{
  "hidden_size": 160,
  "experts_per_token": 2,
  "d_expert": 128,
  "d_shared_expert": 128,
  "router_score": "sigmoid",
  "normalize_top_k": false,
  "routed_scale": 1.0,
  "balance_bias": true,
  "router_logit_norm": 2.0,
  "init_std_router": 0.0153,
  "learning_rate": 0.0109,
  "max_seq_len": 512,
  "dataset": "wikipedia_en"
}
Below are experts of layer 3 (counted from 0) of a mixture-of-experts language model. Rows are named router (the router's row for the expert), down (a neuron's output weights, with its number) and show model dimensions 0-159. Each number is 128 + 24 x the weight over its row's rms, rounded and kept within 0 to 255. Numbers have three digits each.
After each expert's rows: a language model's description of what the expert responds to. This comes from a sample of Wikipedia text that the model never trained on.

# expert 50
router:122112138071136082161062082089116095133144096142136134123121143139098111080103117105116142153151151173093177148123114125086084156164101129138129159156125127130136110136109134155174110134128137126139102132139117136136131097141127162140086136141142141159124104096165166131145147078107123119156121132122133109127089127089157110145108092111114130127130120156087155133111135170135139108140113110152109108114087137131181140113132156124138121164156115142144163147120106131165176126115078
down1:139119094111099134146111128135134147142133168171103124137095171173087137089066073105141167115118161117187088068122158134134139142144118148165147132133104133124147135152156152132143105086148104120098105130169165120168129136115111166147119116103143089117140090139103113177124137128160120101147081131132127120125155144123121154103124128100108124095114135093122108110157114135121133191106142134115164106171101159115159109149154118112126124138125111109116138132153119131115158098149109
down2:143146166138117111201143148146090092169115143162145168135104125155155094091080129155158104086100128116110101075126134108115108135151130141139185134140103140155125154130157125119122155111132136150141125108141133167110120110127090159157135146158148121118118123145127156116181153108129136139105140092124119144122137145178135108131149114117091144155138130125124138097169154103094144130097109121129097141103104090096075160131140138119149101121114097176104162109096149115083126131148159
It responds to: Final pieces completing words after a stem, such as swor-e, ow-e, rail-way, punish-ed, sanctu-ary, plus initial b and However.

# expert 59
router:109132084098113139131153145114101126144109148154090122142109123114088094097154115122114112123107160092117150113153124098139166124094114111157108112080116125127115097112139133158096069081129104091110173161116157087119142125153098134090167098110109124124139165159118113084124110155168128128104119109146130114140168123101147143106119126144113112171174117144102147148109132110166149153155152180122121093125101163111108109123143131136120145092151119125084116114129105109061124136101128
down1:153143117105136149143168129101107121122129172081152095152118127158154107126099076119157122148134142065131109150100168138129101178157099187156123128127137163123134128101170121163130120100136099114096099134153114176120142142150105158068084099110125120112109123097142122135098110118115151129149128138095137098140155149108125127155134158100102159131115112091173126108158150099128104114130131140175137132154069124148092100113131149131090119131156138162110131134121124126111145109102108
down2:151112135144136116123173137111106130141146096152114124150150093140125167077110131129116124150124136079140135092115087119110137155171125115106141151152086170128142104136152144130147136137134160119130189155138080150134156081134098117126149143082201118197136152123115141126157115133099116124158131125118159149149112146185137106124170125120140143168124095111134152140093126159136138127155113120115123113087116085109160135133121107096136091097106102147105114128157165156166128138137119
It responds to: Word-initial capitals and syllables like A, Ma, Ja, Pa, Re, or digits, often right after table pipes, commas, or colons.

# expert 12
router:119146088114114141136144154101108132135127135159085123169102116101095094100116107119111118146103160105146116130151123110153169116095122115156114094115103111152133102116152129119096075080131120099099165149120168086120125104165099105109151100109101126118122184153109114099123126132162133101104105116136137105136160115112160148091119136159133107172159120150101152157119111106159154154158161172122148101106101162094081121129147141134142117096147114137083104138132132118065104114118123
down1:130119099100135113126156144132145140101151143071091105136127115117127121129118114161126125131113173121122122096117127122162151116113148149105115136126155142140098112111122123168144129105130108119104147107126155132136151169162071167080136142070108094138146095141142107125116148161176120099128101133068117142169154124138133171108142118064083150101118107114155164159137080131117145117136128154118122156142104104101085143079128135128114123114164066106105101091132152138124147144122155
down2:092114137131107122121103127115124113111141138155113159176134083142114117117129112147172136139116116086126095102124110102105125106122148122100150141125123183110142095102138173144120163123131183171112082114118126149170132133165092151140135148079169137150145125153105119103133088140160169138136182120146191146157108097160130107156101113149117150175144111123150096165107126105121124129115113124097125116123129139128118161159128109060145098151137164120080116145115112139130146150140133
It responds to: Semicolons and commas in chart and number lists, blank lines before headings, and capitalised articles like The, La, De.

# expert 51
router:145140182161157119132100118139160120119143110102157124130131135115150142169086155138145132118153085163156102133097137162118091154158132142098128143176143129119144169121123133086152189159134150165144098110133122176132138133113150125176107160136127151121111099099131136189152140108094117118155132157128144137111084142146117116144137124106142125084092139136146118113148111148095101102120104080120143170128153100164142153120118139138138110168118148127183117138125167153182126116151140
down0:121084113131125076120127102169164148114145146084115127119149102100122126147129101103106162103085094096116138135107148099119141155107136143094131153108111144087167119134092096076101118070128157154141149108128100122136113152108146133113116100128095133122117113098104136103124129119147171110159107117119141122123090112173116130118121141101127162099162176118094141137094162145145164144138135145091074122154120108149107146128142120156164135144138126170109088149126092108153122125077169
down1:175160062169111146135144129090100147140165143143105120165104172123135148139135130110127090110151106118131112112138168163133102169154117100154112161136156117146134102122133132185098134100114113125150127145163131124121134171086133139117112117174149116081133098107131071136162141094143108121131136145114169120157110110139130139096159159101105141118099098074110133151148124080146104152142150138144120088125091104095107096127144121104099102095134120113156146121097152127127140152116129
It responds to: Numbers in table cells, closing parentheses, and final pieces of words such as Swit-z-erland, vent-ure, Swe-ar, plus words like played.

# expert 43
router:103124135151124160146118135113121131129141156146102142129102108127088156188093073128097098119137174127161131131145139121134174080143117101127195128106115156161121142127134141153123114122163104155114162109090140155146153125115106107119130153137114140098104160153121156147097118121083153093180123110083148116147126110115139149091106079098084129168080122091134129143106087129145151121115121150133113114151083088111129110135133139103107118110101100186118158145125130133141118122124108
down0:153116155147136121092133123086117151111152143137142122147139129080121144089137160131107126146113134156132132153133133105135150161124113119163102153106101085087107105154128146129122131104118166125112140117064127119123149084111108135145119081097143130099121075147114074162128154135146146080127127202146119149124113140146090158144147149103127114125133153110096093116117125149151144170122156130106119135126137126133065135151117084150185170092130098146100105144114093143152109148127155
down1:108184098132125136126121146112089138108151143146093140133096171175123134144141126098114133128115116098135122126109161133137088121133121119125148114143136067104129113096127151141131145124134178154136127156125139156104123169128149162142118155142132138125151097135114079144106120103144163133097131130103149112147135069086145110085137150140130171122082089096142133102155142083167145141141194163140137127122124164132146087138151138126140069156108141091110122123103153078125101146110099
It responds to: Prepositions following a past participle or verb, as in led by, inspired by, known as, graduated with, roles in.

# expert 19
router:155130090133127155139121131142103140165149169145133131136137104116095187094097108113113142069093136121152157155141092143135145133124106124186134099100136087158127108105197112138090125116114115135127137156130146120117127140154147128132133128100090125136125143112153123105136119127124141112107104130173165127136165085104128132094135099087136106147115100156094137146069112135155152165116160145137154111067115143122125137133132181088180141132137103170105150107126096133100127130118150
down0:149137113155137113157143119091129144152140127113138111121101120075131144108131120097201112138173092147125119103138169139142144163070122171124061101137129140112152126130137126149110126113073134130089137143127088158128135186138136105140142146118085147106126134071111088119144126134146132119145115099139106117130113131154107138146124120116104141102118163114087069132112161143162118102087146154109118124146098130126107111132127101163147164145112084109156123151106097135154170155116143
down1:130162108131157163110103128096121143144134172122096087151123142127115075110092139085160082118154117103177137120146169140126134151139099125124143173119137132116115117131171159149097116107082157129136111126138162134139106171126120158109103118152154178085160113112139071165113124128133147111146106144091149142111162104133153091128155159107079173118137106114139107145149098108135131163112135185160137091130094090122117108122096125103141113109149112123105122113147112138142109143152131
It responds to: The preposition to, the modals would and could, and capital T or U pieces in abbreviations and codes such as U.S., AUT, THQ.

# expert 53
router:162161100107106129147091078109125148151142105144110082155149104107127100118133192098129109132110115132111119095117133124142127132120136102128130128118132122102135128137121133142112141108123147136164156123152115142123170165140134172151103092150118108157108151124111132138133159092190155148133081088133152158146143123185182170132134154141121139113110122154110123118128178132125125087126082130155149122116144136115089114141167141092186114096112126122128097172106096132117166074140133
down1:165124073146157102165131161110070124093133139145152099148116167123096109150133133137178111141136127056125120091142148105119137142124091106101125117122134120115138126157157092175116114067112148125134090134194145156118119142096154135146128113105104142104126123139133120130121183142141117118075100135079123143160123089146156144132160137130112156134148096130159103156154154102107125141140134113156167121133126107121135144114131093113117089111117104133081157126138137124138154104160103
down2:156160109129095072141136131119093101130077130118128124129119119144130058098114149145115098126100199120144026145124119120164127118143125096099137117121119133109141098124164140107097144123138098140092169091159141109149117121109066156170132149144133184116104126152147096122138146158148146175128154150100125125158144154118153113137135135122155116124155147149113123137140113132126127153128109113162131085133101105128125148142134102112130120115100144125106125138090112159114121141155159
It responds to: Verb endings ed and ing completing verbs like agreed, continued, according, kidnapped, plus verbs came, been, began, born, married.

# expert 0
router:104085144108130122162111131106091116142127168153142079127087130137117108129156081148128137154103092136125118149094145112122140119126116137138110171141175149149158124071137169104142141131124102085114122117147114119120103113139122082093113125141104117108138140082134130102150093132179131142150132131075144144139149126113107112128093124111137096099130096100094094127131130109105135153103120164183161167088138153175127151130101074142142121100136150136140143138092137101094128133188122
down1:135159087107163112164109103136123128162098109121133083155121194125147154122052090117159177132144124084138115103145140139094089150171112118146135123133125147170123138128160155175109102151069131106090105104168109137155136144117123164144108160136125105113110084123112103124136085106148129074121087125135122139117137124146109163121137137122094149100136104113119115077153128150133106117114168135131103123118090143107114148162122139122134130132174110135096110144124104140118137148124121
down2:151138104175147099202090139137144102102156111112132119166126123118135096114094123135112140149116113152118157105101153104134118107153126143123097134144144153127066158158133168121124111136138119126133186064113140112128108150171089134134169123150168115163126097162177105125118113124095111103114118150100163108144103114146134093141126110130129096123111090126174128165158147113117154125092100129143110084111162094127138133103119164145140123138118147180120139157128156152124130159150131
It responds to: Word-internal pieces like an, n, y, ni inside names and words, often in taxonomy text, e.g. Ele-an-or, surre-n-dered, societ-y.

# expert 17
router:121108110131102142131099124124135117117142136115130155104108121100087101117103162189140155102130146110143138148153103133126160141121114112145110107101117110108145086098131148075129143103152130160112100133138167150142155181118146102114172135115183139145110178119105154139105129128122168129095138120119146138163133092089149100095161157076107146127119138138139145153125124107061140116156164132135180119112114131103098166132160116130168099107182151127119125152155138122100098095155118
down6:121164113171105137133120145103096151153145139138103128138143107119130116134106081188158160146130118149106187127123156119105148119079192130153149106151118100096121108084103089132111124118123135150135128085108148144137140137145117107140178107170149135135126133109142141187139145152139131134113132102108127116100132124105118067114151144165137173104161148127155112146144170123121175129117157164134105108168129103107124136152187151135139143113127123135150102087127123124122071097121137
down7:129102113101109172114090188124123130150143127133144138106114127120132129077123114126141090109109164145114145155124131131099147109139133110131106123099086152143108150102129116104117137134109110160119159190171130143157097143138125123157152103115103129089109102121132118122115142199099109090167154101136163122125166162156117148107133147094081099135099141132121116153097135151142124106133147062092127125137149142106112070100074148145140125124096125163100132170135131130126121107083139
It responds to: Capital or lowercase S beginning a word or word piece, as in ChemSpider, Systems, sentenced, USA, Soviet; also sub, Sh, Sp, St.

# expert 33
router:140074157110162115114092134176117109136143091122113076130118128111076132109097131134113131111093138159153142126133139145101154141132120138149173140135109142177118093082153119108120119154155119157125105119155111154112143111106124141082109137152098161136120141112141085117120098154145147091155157098154162097102081109119135161099146123101137155156137106096151113131103140172163103109088146122131109149141164149166134099162135147160130085119140158106136138149120178155140129109167117
down0:098107109127124172114129130169112126112108141158082123148126104143139134154085101110134156092145148169158142129144131124172130113119105121107135130152126165100080123114115121104108103128143139129158129135075121135145127148120135076109138156121150081138141099109106123140162186087121098088130119098111117109095091137129116109104125101097134123115152154069136114139096092121115130151149181146136102139140129092161067152127142086163122113152131084141141101129097101146146165132121159
down1:098138113129137148165166161094083153161102150065102105141121117155107136109119121116148109095112123101135117124103202108111122183131131134143149146139109103170104079117151123124049105119127096098124128119162157122109122172129151134129110095140122131099106096128121134139120154111152109106091087115125144108117171140101151140116185144117089156134143124090148152137156116110141118120132152170161114123168138168114121116131130154098112105132155101124142125150113128104123122148155151
It responds to: The letter W or w as a word piece or initial, such as like-w-ise, clock to-w-er, W-POP, Donald W.

# expert 61
router:093130164137144121154065123149109096149115140125131107160156111095142176142102109086110146119120128139176144113133139181144132108167158144119099110166109107165099174167152188132139163143114117116127123117186144114118129144176123098145126125081100131125169116121144119128135141103155122135162088112093134142140167151114097159143153103134118147137152124114146108109153105144071131142116113127121117169164108154125130153135172108123124138175143126116161121129130120147170144098148136
down0:128114136158114070146137139116159171110165149127105134136137089123121140168173128114155108141150094127120151138106143111151123168107074154106100128121129137067133114126143119130182100157148170104149125147152110119118082148136135120114135137136120125117138093139084150152124150166120148170156137123146149168073119108101107160124071119119071120137118128106108153124117122111120164121135121170080129083124134115149081145140116155153123129134095159147137107148130079107096134130131155
down1:136155125130111184120158141095124164171113129155163075171122138129157109137099102091142154083104081101170152122143168117153117150121143153149144171152111165169084093123146141102136132121110099098140131129142129143126092155118127112128093103126143148086098101109148129116189125152131121076095157130116148083177185129146131102105118140103150112108103096109148104157143112138157130153132155135149114135130112106122129114138138116115125138158145166101108134111112149123151150115141134
It responds to: Lowercase t inside or ending words (Flutamide, split, District, sextet, plot), plus capital T and short words like met and no.

# expert 47
router:152108117160123143138127144158102110156142142144084179089150141117169143146136118113142091129103118135171139124136135140091089151144113138103097146158141120120132143160172140152103129147121136119124138126135067123151118116142101127166164136113116124118158105102173102162148161163089122119166139129119102128124149129120097138147139120164158142117064090116145136093146140143120132139159165162068106147168154104110115147046101138120139120113143131146139134113115113119183140141105107
down0:131116132157084114128126118117164139145146136101117103177127119144112162126134123147099161136126123165118121159066183115163130165139143155118116127118095142098146127115120154157105148115170165086133184105136105122153131132097161133104095112140162095118126113126103102146115153106119179135127107162141105140139145133099141146155109112112137131135115091152136139156103127153154115091145166123124082098136144116163111116095115120129102159199170162162117146104106123130077164143131139
down1:123148119069138165132152129122125148132105121109103145145127138128148135121090124092123179117147087088162132109141138151094101158118103121117139136079153111169107145111122132140084154077122102147140096136162141114161133160150114115173107127140112150133139126103158098153093146120126142097116130150104147172130156103136177116086163148133181160128130086123106087153084094112158099082128158151137095138097101128098124129106155134143097096145116144104119136115112148125112138117135084
It responds to: The piece st inside words like Most, guests, wrestler, Cast, plus odd pieces like ating and se, and Cyrillic letters.